python train.py --n_layer=10 --activation="swiglu" --n_kv_head=4 --vocab_size=2092 --positions="rope" --rope_base=10000.0 --rope_fraction=0.75 --init_std_qkv=0.0363 --grad_clip=2.0 --batch_tokens=131072
Below are experts of layer 3 (counted from 0) of a mixture-of-experts language model. Rows are named router (the router's row for the expert), gate (a neuron's input weights, with its number), up (a neuron's input weights, with its number), down (a neuron's output weights, with its number) and show model dimensions 0-255. Each number is 128 + 24 x the weight over its row's rms, rounded and kept within 0 to 255.
After each expert's rows: "mostly gets" lists some tokens that are sent to it at least half of the time. This comes from a sample of Wikipedia text that the model never trained on.

# expert 2
router [140  88 120 130 115 106 132 145  97 130 161 114 127 114 137 101 112 173 162 134 142 154 116 114 136  96 133 113 128 154 125 105  76 120 161 129 167 135 167  92 125 111 160 136 157  91 114 135 109 134 161 123 151 112  69 118 181 108 124 121 105 115  87 152  85 167 158 107 133  84 123 127 116 123 168  72 131 129 151 124 119 125 158 158 135  90 151 142 142 105 140 102 141 165  87 187 143 112 165 142 137 124 110 113 106 101 127 159 126 105 123 122 120 142 146  86  87 150 125 151  93 147 122 114 144 145 122 124 110 111 177 104 113 134 117  95 120 124 135 123 114 152 111 127 173 127 140 139 127  88  92 158 139 132 103 136  75 138 130 122 134  94  64  82 148 128 160 141 141 148 109 124 128 190 104 134 105 144 130 139  60 126 124 137  89 128 139 128 126 146 156 171  93 159  85  89 113 150 115 153 141 138 160 119 114 104 111 102 138 125 154 125 109 104 162 148 151 114 144 129  95 148 150 128 140 121 124  83 124 142 136 107 120 158 136 185 129 120 132 103 127 124 132 137  84 105 112 140 108 156 157 140  97 145  99 123]
gate1 [102 110 133 113 122 111 134 115 101 120 143 120 117 126  97 131 131 135 132  97 125 156 119 118 160 140  87 124  78  82 188 139  85 160 133 103 181 144 155 120 149  87  98 148 126 164 138 154 128 149 165 128 120 102 153 160 172  95 123  99 109 114  89 111 133 127  84 135 154 138 138 115 109 151  74 116  95 127 156 133 121 148 122 124 137 121 193 134 102 165 148 101 142 113 145 106 117 136 185 156 105 128 120 164 139 109 133 125 124 150 153 121 107 125 128 179 108 139  85 130 154 150 178  78 133 160 156  86 145 113 120 104 136 161 123  82 146 134 117 126 180 103 150  98 119 101 151 161 158 139 126 147 133 120 139 126 125 125 120 138 130 108 134 131 129 156 127 165 118 155  87 151 142 143 179 122  78 130 133 171 136 163 116  95 120  97 144 138 141 123 125 122 148 157 159 179 123 125 116 153 156 140 148 114 119 150 112 117  70 116 167 132 104  98 138 152 122 133 114 118 108 150 163 128 159  89 135  96 102  89 103 139 131 154 134 133 120 119 108 118 152 174 141 134 122 112 150 152 113 167 155 145 137  82 122 126]
up1 [116 173 126 132 140 149 149 155  98  98 149 164 116 107  91 128 107 149 117 137 127 139 151 143 150 156  89 127 149 148 158 112 137  98 137 140 111 137 137 117 118 126  82 120 144 141 109 139 152 162 136  83 100 157 132 116  70 118 158 112 134  88 128 117 123 108 149 129 116 140 115  93 132 167 135 128 149 108 115 132 134 124 148 167 136 138 107 137 122 136 160 118  93  98 146 114 125  99 121 110 123 148 104 117 115 151 166 106 132 111 136 118 148  70  87  90 136 134 129 154 137 131 168 134 157 141 119 126  93 116  94 134 138 146 128  93 121 143 116 140 107 138 146 159  98 168 160  89 113 162 166 121 162 151 125 125 160 171 146 156 143  87 118 128 127 164 135 136 106 100 116 144 111 136 161 114 111  94 153 169 109 122 130 162 100 144 108 101  62 135 107  73 112 119 113 141 176 186 110 106 133 122 129 128 133 110  98 129 113 125 140 148 192 113  79  56 142 186 125 118 140 151 149 115 134 144 123 157 131 111 117 105 188 108 136 146 143  81 145 109 179 113 133 116 145 144 165 164 124 138 115 104 142 149 153 140]
down1 [143  86  91 150 113 154 134 128 129 133 145 138 106 112 103 122 118 160 141 184 123  91 141 143 128 157 130 154 145 113 110 116 118 111 114 139 138 133  99 123 133 128 125 121 171 159 127 145  97 110 113 135 148 105 133 149  91 116 122 100  85 115  86 177 123 124 121 133 140 145 130 137 148 121 125 120 116 153 132 154 113  79 117  86 112 104 128 142 155 108 104 120 139 145 130 144 118 114 120 112  94 149 111 148 143  87  94 141 187 149 114  96 158  93 142 135 141 162 115 165  94 162 133 158 126 109 138 129 154 124 134 124 134 145 105 148 129 140 111 113 130 146  88 121 142  85 133 117 106 146  97 116  97 131  88 103 156 188 156 127 132 174 152 107 151 168 129 139  80 124 120 145 124 134  97  86 149 166 120 120 106  86 132  83 128  60 133 116 153 114 121 152  82 110 113 102 117 159 136 114 117 161 126 152 155 132 117 129 144 101 130 111 162 148  84 103 122 141 150 129 128 116 150 149 124  92 105 156 156 131 170 144 130 142 153 152 125  95 143 183 131 160 163 176 185 162 110 145 106 100 102 106 206 141 128 138]
mostly gets: " a", " ", " H", " f", " c", " b"

# expert 6
router [131 113 152 182 146 126 139 145  89 169 125 147  94 146 135 133 145 151  89 145 121 115 130 109  94 117 138 133 122 120 149 132 130 112 124 118 136 125  70  98  85 131 125 151  99  94 137  90 119 148  91 113 118 133 121 100 135 131 135 111 132 138 104 133 158 148 103  94 167 123 106 173 125 143 132  91 130  96  86 150 126 136 156 107 150 119 133 146 129 156 158 159 146 164 111 121 156 122  98 128 115  90 126 121 144 141 162 138 130 123 139 113  92 140  77  96 124 110 128 110 104 107 159 148 197 126 118 124  93 128 134 124  90 111 151 155 106  80 151 124 105 113 180 154  89 167 109  86 162 114 123 160  92  90 132 141 130 121 146 153 107 140 139 137  86 115 154 115 101 108 127 131 167  95 138  76 128 136 112  89 148 121 123  85 112 129 129 161 125 137 101  99 137 115 161 128 180  93 113 142 115 145  90 131 165 110 163 121 135 125 162 136 127 116 136  82 123  88 123 154 176 150 119 110 111 124 148 181 167 148 141 110 124 117 129 148 104 125  74 126 141 147 146 111  90 101 127 118 101 155 117 176 106 127 119  81]
gate1 [114 116 118 124 120 119  97  98 121 147 144 149 145 150 125 112 162 113 145  92 111 121 123 121 113 104 134 131 155 147 118 150 120 154 119  91 110 158  97  91 123  98 177 126 123 155 133 118 123 202  71 138 131 180 141 124 139 126 145 104 139 132  79 108 132 151 143 101 154 180  90 112  92 143 141 100 138 113 111 123 125 137 121 156 160 128 107 125 127 130 129 142 159 119 116  87 152 111 119 123 120 143 133 178 128 165 103 150 134 130 139 143 127 153 104 127  90 117 115 122 156 143 148 110 133  97 177 110  86 117 128 105 126 102 128 131  86  87 189  84 107 103 152 168 115 124 141 150 125 104 122 122 125 102 126 152 105  66 100 120 100 143 145 103 119 155 158 119 131 114 145 170 151 103 172 102 102 123 125 111 120 116 126 110 110 172  99  97  76 107 139 135  97 133 142 119 165  94 105  88 160 134 111 159 144 137 112  76 113 148 144  77 119  98 134 157 156 103 144 156 152 150 146 129 141  85 138 138 129 122 106 111 129 142 126 123 113 116 124 134 114 149 111 119 123 120 133 121  76 125 220 153 139 124 123  90]
up1 [135 101 144 154 142 118 125 153 104 168 133 143 133 100 123 118 119 116 148  95 106 140  93 129 153 100 130 117 112 135 146 111 130  98 163 109 124 132 161 165 150 120 103 166 116  84 150  90 128 147 134 100 103 156 131 142 155 145 154  90 167 122  96 105 103 149 138 149 114  86 127 123 148 144 156 145 138 101 143 117 133 121 171 112 126 123 144  84 162 159 132  72 132 186 144 133 123 169 189  81 116 108 136 115 124 130 101 147 143 150  86 162 106 124 121 151 153 111 105 104 106 121 135 148 164 117 137 109 130 114 202 127 151 171 125 130 178  49 190 105 118 137 134 162 128 127 159  72 103 147 136 156 150 109 129 113 102 113 138 109 116 105 110 162 141 137 147  92 129 117 104 151 143 134 147 172 111 120 136 124  73 111 107 108 133 137 134 142 153 148 130 115 120 145 120 113  95 146 105 143 143 153 152 118 109 144 116 125 162 105 157 112 121 117 100 143 145 114  78 135 146 119 135  98 165 125  52 150 123 127 170 133 138 182 125 144 105 112 131 110 113 121 130 145 110 147 117 150 146 117 149 140 143 116 105 131]
down1 [127 114 104 150 116 115 188 127 128 147 148 133 117 105 138 135 123 140  96 162 142 130 136 117 176  77 101 152 105 137 149 157 140 129 115 118 136  95 160 161 161 112  70 123 131 144 120 173 103 156 148 143 170  79  93 117 105 151 153 149 127 139 152 134 159 113 101 166 165 119 136 145 133 123 156 162 135 133 107 143 172 131 129 149 147  91 113 189 132 118 142 156  88 137  92 129 135 144  96 186 169 103 164 137 167 146 114 149 152 101 141 107  70 125 141 104 142 102 103 138 134 113 148  75 105 180  77  92 105 109 147 184 103 120 105 121 152 127  88 127 113  86 145  99 108 122 137 125 129 112 139 128 178 112 142 112 141  94 119 162  94 116 141 142  97 116 109 122 137 142 129 136 147 142 130  86 100  99 126 161 129 157 138 113 160 136 171 116 105 138 102 121 120 131 128 157 121 131 113 129 133 103 118 106 155 131 135 156 122 108 127 143 102 110 140 132  91  97  99 117 120 135 131 136 159  92 133 153 161 137 128 147 128  89 130 102 156  96 128 147 167 137 111 129 165 186 120 149 140 133 158  99 101 124 129 131]
mostly gets: " C", "u", " m", " E", " K", " p"

# expert 11
router [150 112  90 155 128 107 161 118 102 161 117 147 152 134 173 195 148 129 164 132 140 107 146 112 142 151 134 128 112 122 188 105 123 140 150 157 108 122 129 127 108 130 131 166 113 102  82 103 128 159 169 143 107  95 121 111 121 137 119 150  87 153 112 143 188 130 121 142 153 151  90 161 107 118 130  93 130 123 145 162 111 136 156 132 115 124 131 121 112 114 124 148 199 174  93 130 181 108 126 111 100 141 164 112 108 132 161 161 127 147 156 116 120 140  95  93 106 103 110  94 157  86 136 121 144 150 137 132  85  93 146 147 107 123  84 118 122 132 118 112  93 140 110 132 144 111 106 124 141 124 115 131 141  85 142 151  67 135 125 117 121 156  60 115 122 135 145 126  77  88 151 100 130 121 110 119 152 110 115 110  84 118 159 136  75 135  93 136  84 107 104 147 146 122 120 132 174 106  94 143 148 155 104 115 111 113 116  72 142 130 158 142 114 118 139 106 127 103 117 161 125 146 126 133  93 165 162 112 147 164 134 134 144 118 140 120 147 106 112 110 164 127 151 113  98 132  84 112 138 123 110 154 125 148 127 105]
gate0 [141  96 118 147 118 109 117 137 152 119 121 111 147 131 108 155 153 100 158 127 116 125 161 128  96 153 120  91 153 150 117 135 120 154 144 104 134 117 115 120 133 116 153 154 103 130  85 119 123  88 139 137 102 104 163 147 109  91 160 166 144 104 141 138 107 127 104 137 156 153  71 127 100 115 123 123 144 156 100 139 134 142 150 155 152 166 177 101 116 119 116 147 124 161 162  93 129 117  96  84 139 126  88 107 140 122 105 158 128 123 105 141 113 136  82  96 151  95 157 169 115 119 129 111 113 115 131 173  78  91  88 151 145 144  91 112 141  65 102 142 122 110 125  95 114 155  97 107 140  77  87 101 134 158 150 173 103 120 127 110 208 142 120 118 121 113 127 138 152  90 126 171 124 152 104 121 116 108 108 109 127  93 125 181 172 112 107 106 128 120 127 113 130  89 110 117 120 144 174 142 148 106 136 150 121 161  79 161 110  88  92 124 122  80 150 121 143 122 110 143 169 102 116 122 159 144 131 113 153  93 132 146 104 128 105 113 120 110 122 148 145  98 145 110  84 138 118 127 143 183 135 119 121 120 157 128]
up0 [149 144 142 133  89 105 153 129 161 118 102 135 119 132 116 120 102 140 125 115  97 116 135 110  88 162 146 142 119 113 140 119 128 108 108 131 128 135 132 144 101 164 157 105 146 141 119  89 119 136 135 127 147 104 108 168 111  77 112 120 102 147  78  76 136 101 156  70 137  96 191 109 112 136 159 173 151 176 135 147 140 114 133 127 103 139 151 160 139 136 109 125 164 150 106 137 165 117  96 124 159 161 112 132 105 156 132 144 148 104 138 136 140 100 162 152 112 142 146  97 147 153 103 147 101 132 112 166 147 163 149 117 168 166 128 137 132  94 149 118 107  89 135 157 131 175 159 125 121 127 153 169 149 137  85 128 142  92 103 110 121 125  84 107 133 114  86  97 133 126  85  97  65 144 142 158 141 124 136  63 133 175 149 154 118 107 133 133 133 150 119 104 119 105 101 166 190 128  95 115 131 120  80 141 125 101 125 154 144 137 126 128  95 148 119 145 127 117 136 150  80 106  95 107 110 132 149 149 127 105 118 159 110 135 163 142 161 133 129 130 145  87 157 137 155 114 165 109 118 128 143 123 153 176 127 109]
down0 [123 122 163  97 156 124 127 143 136 163 122 148 119 137 135 163 112 125 116 107 111 158 113 170 124 124 152 136 133 103 158 120 105 122 130 128 105  86 140 127 129 109 102 131 107  99 152 133 139 141 153 147  91 165 186  94 150 121 123 146 126 125 186 151  76  87 158 140  94 110 127  99 112 128 138 128 110 136 157 149 143 147 115 141 203 117 132 123 139 110 121 141  94  89 114 128 160 100 148 156 127 102 129 128 130 131 119 138  90 158  82  68  71 125  98 130 112 140 117 142 137 142 145 139  89 119 128  90 116 164 131 155 141 158 136 119 155 111 155 174 138 119 146  88 128 134 147 100 118 139 105 118 187 112 142  84 135 112 123 129 150 106 131 142 105 138  76 170 127 108 173 120  95 130 114 104 138 119 140 128 132 108 110 134 150  98 151  99 112  94 101 117 120 138 163 145 123 101 101 154 113 182 133 113 115 109 154 126 166 166 130  87  95 145 174 166 163 149 138 128 154 151 153 111 146 113 121 119 122 134 125 143 143 171 110 127 112 147 129 108 168 123 192 119 145 114 114 115 132 108 154 133  74 100  83 151]
mostly gets: " 10", " 17", " Soc", " company", " 22", " 11"

# expert 7
router [ 90 139 103 163 134 138 152 131 159 139 133 118 153  98 124 181 107 146 146  76 181 162 150 123 148 144  99  87 130 154 115 134 170 169 115 132 134 128 118 143 176  88 105 142 144 154 119 134 156 142 169 130 118 155 129  97  86 124 107 128 134  99 131 178 151 102 115 123 107 141 123 134 182  69 134 133 158 103 151  84 135 138 114 104 100 118  97 151  99 151 123 103 131 101 185  90 140 115 134 125 154 169 149 138 155 149 157 140 150 121 153  95 116 125 125  91 110 119 119  86 151 119 133 114 128 163 144 110 118 128 119 103 143  99 148  84 161 126 143 134  90 119 118  83 133 104 149 169  97 135 151 123 145 147 141 114 139 105 172 155 130 148 102 127 129 170 110 156 103 121 172  85 149 116  87 110 136 130 130  90 131 118 142 145 132 108  93 152 139 176 119 125 124 136  77 129 145 140 141 139 136 134 120 106 143 100 142 151 102 100 148 118 186 153 124 156  94 110 131 158  93 140 103 127 134 134 144 156 122 139 107  86 142 114 156 137 157 151 127 103 100 131 138  96  96 124  92  85 144 166 108 109 141 151 119 138]
gate0 [136 157 100 171 133 134 143 138 145 129 164 152 117 104 120 145 129 168 146 129 167 132 122 118 107  98 130 111  86 130  92 186 104 128 119 171 117  94 116 134 150 125 100 123 111 143 128  99 136 140 154 109 170 123 141 130 119 124 129  94 132  82 108 145 123 134 181 146 147 154 101 103 133 112 145 120 107 114 159 100 120 143 142 118 132  99 136 133 181 122 132  86 118 150 121 140  77 138 155 101  99 123 162 132 117 130 118 118 123 128  82 132 114 124 151 149 108  98 112 153 113 127 110  71 113 114 160 165  53 168  96 135 128 133 179  84 132 104 120 116 125  76 158 153 133 162 133 122 134 130 144 143 139 147 155 134 104  97 150 106 157 157 121 118 124  97 115 145 107 130 161 135 111 118  99 141 135 148 116 128 133 121 136 154 108 128 142 158 155 112 160 105 127 130 103 114 106 127 133 176  74 141 180 106 130 109  91 136 120 111 128 146  98 155 108 151 142 138 102 157 103  84  94 105 130 162 155 138  76 147 150 169 175  98 184 145  99 132 174 149 119 140  92 136 127 135  84 132 113 167 130 128 129 125  84 137]
up0 [142 157 111 181 152 176 133 123 137 128 120 108 187 157 124 166 111 124 130 124 139  83 111  92 131 134 106 113 127 127 141 119  92 135 145 146 148 143 138 173 113 110 134 110 109 105 101 152 130 102 124 147 139 188 116 114  93  67 125 123 119 149 114 126 150 157 102 147 141 158 141 139 124 127 132 146 147 141 119 149 121 151 162 123 176 137 148 120 108 149 149  89  95 131 184 105 167 131 117  92 149 124 165 115 205 156 158  94 149 132 158 106 109 144 135 145  88 154 135  97 117  96 153 120 113 191 115 130 118 119  76 142 122 133 141  86 112 147 128 156 128 192 161 107 165 133  77 125 116 147 123  85 129 154 138 141  80 140 173 124 149 140 159 134 123 191 125 138 147 120 109 141 165 132 106  89 126 114 100 130 106 115 104 147 131 128 117  98 134 118 131 148 132 132 132  85 116 120 121 112 123 101 122 167 140 109 169 134 102 132 135  92 119 116 165 126 124 141 100 148 116 126  91  77 128  91 148 134 138 150  88 115 106 119 120 115 140 120 118 148 141 145 124 123  90 126  99 123 119 173 131 140 131 173 122 139]
down0 [139 116 155 115 117 119 169 106 102 169 121 128 119 151 103 158 128 165 137 140 168 191 126 159 113 147 111 161 175 120 118  89 130 130 146 120  99  67 108 115 153 135 109 101 152 132 152 125 122 156 143 117 106 122  95 135 176 140 108 111 119 130 132 105 134 123  99 143 152 116 164  99 102 125 126 150  98 151 142 115 156 116 128 128 123 128 134 123 160 151 132 108 137 157 153 156 141 128 113 120 108 140 172 119 128 130 118 186  84  79 128 134 171 145  97 138 125 110 138  78 129 126 148  94  95 162 121 105 176  63 120 118 132 156 112 132 121 130 163 140 153 133 130 147 118  79 101 168 113 113 131 144 112 136  90 161 132  95 113 144 162  92  95 130 138 188 126 138 116 129 115  98 154 138 104 116 174 107 130 102 144 148 143 109 120 123 147 116 125 118 151  63 140  74 154 176 123  96 112 123 118 127 100 153 129 139 105 127 144  89 186 138 167 125 102 175 137 131 114 187 102 109 127 150 154 137 171 119 112 141 140 156 106 128 172 150 120 130 107 111 111 147 113 113 120 113 118 136 108 125 128 111  97 133 164 129]
mostly gets: " D", " O", "ud", " Sh", " Al", " U"

# expert 9
router [169 141 119 176  92  74 137 151 159 122 143 118 107 109 112 146 115 143 140  89 106 166 169 135  87 161 138 130 143 143 183 125 176 149 162 114 125 123 122 114  91 130 108 134 116 124 135 112 122 179 138 127 142 104 105 129 144 129 173 159 134 180 124 174 159  86 120 141 116 140 147 182 106  99  99  83 117 105 154 109 142 148 150 162  82 128 140 135 121 107 149 140 176 122 108  95  83 136 132 127 129 102 166 120 139 129 143 158 146 124 129 155 112 160 132 115 148 143 137 103 115 134 128 106 140 130 134 133 105 121 149 133 104 113  82 138 147 134 141 141 160 119 104 160  91 142 143  89 165 120 143 134 142 137 119 133 109 115 107 116 109  84 118  79 101 138 122  94 124 119 129 122 121 188 157  91 145 135 152 129 151 145 118 122 106 124 112  92 128 114  98 167 127 160 118 122 175 119 143 150  98  69 117  82 136  87 123  99 133 100 170 160  86 119 165 120 116 145  92 155 146 120 104 105 120 132 142 107 133 107 151 119 131  84 157 155 142 140 102 125 110 141 126 134 114 132  82  80  92 136 104 134 131 112 161 136]
gate0 [187 126  99 177 131 118 135 144 140 148 135 152 108 140 122 103 121 126 117 115  70 162 114 112 155 143 139 109 142 156 130 125 125  97 131 111 151 108 117 119 168  98 146 148 129 177 107 132 104  91 132 119 148 147 168 103 144 120 142 121 129 155 137 140 157  84 103 104 111 132 132 158 147 103  96 113 155  90 127 124 140 145 113 148 101 138 103 157 111 149 162 154 143 114 153 145  64 119 104 146 148 117 194 137 136 111  93 153 136 102 132 121 133 144 184 149 144 111 177 131 141 152 102 165 123  93  76  88 118 145 143 111 114 132  72 144 150 148  96  92 153 143 130 170 191 127 126 171 106 137 171 112 126 134  91 113 150 100 129 125 144 107  96 122  90 112 123 117 135 160  95  83 113 102 123 109 124 133 141 141 152  99  90 129  86 110 112 175 135 113 109  99 175 126 121 169 134 155 116 128 106  93 148 135 104  81 118 101 125 110  72 114 137 132 123 106 114 124 123 145 155 127 100 133 122 177 107 102 112 117 165 139 167 139  92 125 122 138 120 118  85 114 123 138 120 134 119 146 132 152 153 143 115 122 130 131]
up0 [110 115 118 146 167  66 135 115 137  68 171 136 140  84 120 184 120 123 135 130 119 129 127 140 144 132 163 102 172 148 113 155 117 135  74 159 123  95 163 129  98 117 173 143 103 135 103 164 166  79 124 130 136 105 131 118 119 144 107 111  86 145 141 138  90 134 119 152  88 152 121 129 172 147 158 105  82 150 124 110 143 139 126 110 126 131 154 121  75 118  88 101 132 135 158 144 129 142 140 137 131 121 123  93  94 148 130 175 126 134  95  77 129  92  65 121 155 166  98 159 131 150 108 140 130 125 133 127 149 161 121  85 122  97 117 131 141  94 125  91 137 121 139 113  78 149 102  92 153 110 127 137 116 154 127  97 134 104 176 172 118 127 109 141 146 100 127 158  94 127 108 124 154 151 124 141  99  95 115 120 101 118 124 127 146 129 144 131  98 137 181 143 109 126 109 135 155 108 100 148 154 115 137 179 149 109 166 167 120 100 123 108 105 119 116 110 105 102 124 103 122 153 115 140 104 139 137 125 143 111  91 170 138 128 152 134  63 109 139 123 100 118 131 148 120 161 158 116 128 114 103 115 160 151 114 114]
down0 [146 124 176 143 103 119 105 150  83 102 134 145 153  97 139  63 139 147 127 139 122  97 125 116 144 151  88 139  92 103 148  98  97 163 111 126 194 111 137 153 143 123 115 134 116 144  83 126 119 116 138 136 103 100 116 125 107 148 143 142 111 169 110 115 156 110 144 149 110 110 134 151 112 147 139 143 127 126 149  80  87 123  66 114  98 147 124 105 148 117  97 163 131 141 166 145 104 104 105  74 130 138 123 143 137 131 104 141 157 117 140 155 113 113 133 100 117 167 132 204 138 104 132 129 127 149  92 158 145  94 166 139 178 115 142 101 111  98  96 137 131 131 129 127 123 109 165 130 140 145 106 140 142 135 127 153 132 146 117 131 164 112 134 123 138 124 111 137 154 146 148 154 125 124 128  86 133 169 141  87  75 107 153 128 121 115 143 146 118 124 113 192 112 114 108 158 102 129  83 120  96 110 105 152 133  80 153 142 151 132 123 172 135 113 148 121  86 105 134 156 146  93 166 134 130 122  83 142 152 163 115 108 105 133 105 115 155 155 162 132 142 123  97  97 157 132  79 133 180 129 150 117 123  73 108 123]
mostly gets: " \"", " (", " t", "/", "'", " con"

# expert 5
router [112 135 120 104  70  94 179  86 143 166  81 145 134 118 133 116 164 102 102 123 133  90 137 103 138 150 103 176 114 140 141 132 114  85 161 126 145 134 120 141 132 169 162 141 175 151 142  59 162 135 122 143 161 124 158 127 148 170 100 138 147 143 135 143 130 154 130 133 177 120 119 123 109 133 113 162 133 103 141 150 165 103 177  94 102 119 116 133 125 172 124 157 124 132 146 180 125 162 124 126  87 138 154 152 139 152 167 131 158 123 135 129 149 145 142 116 120 105 165 127 163 115  83 171  97  97 139 139 130 127 114 121  92 131  99 110 137 155 135 163  80 161 133 136 149 123 120 120 108 110 142 107  90  98 144 131 133  96  93 136 173 119 139 124 151 146 113 128 175 122 131 134 141 156 170 132 109 107 137 141 142  77 114 152 100 117 157 144 156 103 150 126 134 106 137 142 136 155 130 120 153 127 128 142 113 163 147 130 169  90 139 162 159 116 120 127 109 152 100 134  50  89  93 138  86 118 103 130 103 130 114  98 109 128 116 105 124 105  87 159 139 149 141 138 172 145 127 116  99 113 149 120 142 120 117 130]
gate1 [118 136 163 136  84  83 122  95 124 178 154  86 138 112 115 133 163 106 113  82 110 148 127  95 140 170 139 151 109 113 130  89 124 125 126 126 113 134  74 158 153 145 110 133 142 152 120  93  92 136 134 154 147 133 147 118 128 154 127 159 135 176 146 118 141 179 105 117  92 158 129  98 123 118 119 156 125 128  92 166 136 122 138 146 135  90 122 110 151 188  99 147 111 120 127 169 116 136 143 127 104  87 147 153 146 118 141 105  96 130 146 127 136  82 137 150 161 156 111  94 172 128 120 177 100  74 122  92 114 163  84 102 111 179 122 137 136 102 106 109  97 141 103 164 152 118  88  91 169 115 117 175  92 145 125 121 108 163 141 135 156 164  69  93 107 134 125 135 131 120 150 144 163 183 116 154 127 120 134 180 105 140 131 112 123  96 102 147 121 147 149 145 133 164 140 145 148 142 114 114 174 109 122 114 115 152 149 145 139 116 102 122 113 118 189 136 122  93 142 130 110 114 128 123 111  97 134 122 146 120 123 122 132 127 109 111 140 114 125 129 114 122 129 163 157 149  96 149 115 144 152 165 157 142 132  99]
up1 [183 132 119 139 103 119 105  99 162 120 149 106 122 143 123 154 102 153 136 112 128 114 109 106 152 101 104 151 106 104 158 108 121 133 171  97 146 131 131  97 129 116 103 147 135 108 132 131 123 130 102 108 122 165 130 129 114 118 177 188 105  99 132 114 157 119 111 135 117 134 158 146 157 143 155 112 126  87 121 104 156 145 165 144 110 144 129 132 147 209 159 105 148 128 120 140 129 130 117 135 116 151 119 180 117 100 118  93 112 176 148 135 118 147 100 128 145 109 146 153 101 155 134  92 106  86 128 127 125 133 116 116 145 112  83  96  99 145 129 128 116 104  87  93 112 109 150 158 127 145 122 124 118 125  51  95 115 107 148 130 108  97 115 121 112 144 133  97 152 163 153 172 157 128 148 161 151 163  89 164  95 129 152 162 118 164 149 163 136  94 128 138 196 149 140 168 100 138 141 146 152 164 146 156 103 166 112 116 112 114 195 148 125  95 153 102 138  96 144 146 112 191 100 127 117  89 123 151 124 136  93 126 161 132 131 136 113 126 124 102 172 148 128 139 138 127 145 142 146 111 157 133 122 125 155 135]
down1 [111 106 126 186 177 136 122 179  94 157 135 110 116 100 133 160 118  92 170 111 133  96 124 130 120  90 155 160 126 138 154 120 101 142 105 134 127 120 113 130 137 154 138 115 102 104 122 121 124 106 156 116 147 136 154 149 141 110 107  85  89 122 143 153  72 111 163 116 135 106 130 143 142 146 162 122 159 146 128 145  98 136 187 149 142 156 136 161 106 159 195 117 132 176 141 132  89 139 169 138 164  94 117 116 102 132 149 147 134 139 130 142 131 112  48 144 136 123 118 112 111 112 115 112 172 111 140 110 155 112 121 100 114 104 156 151 118  68 139 139 160 170 155 105 153 114 141 156 143 106 122 137 125 126 114 138 113 134 108  95 139  92 171 132 135 116 172 128 117  94 172 123 136  72  99 119 112 103 116 147 125 111 168 123 117 134 142 100 160 176 147 133 136 126 153 132 131 140 148 126 112 137 121 112 133 136 116 123 129 116 107 132 122 146 145 119 148 116 118 146 133 183 104 127 118 103 149 122 158 144 121 127  84 152 148 159 178 128 192 148 129 146 113 118 132  57 129 150 148 152 135 109 125  88 127  90]
mostly gets: " S", " P", " F", " Mar", " New", " Le"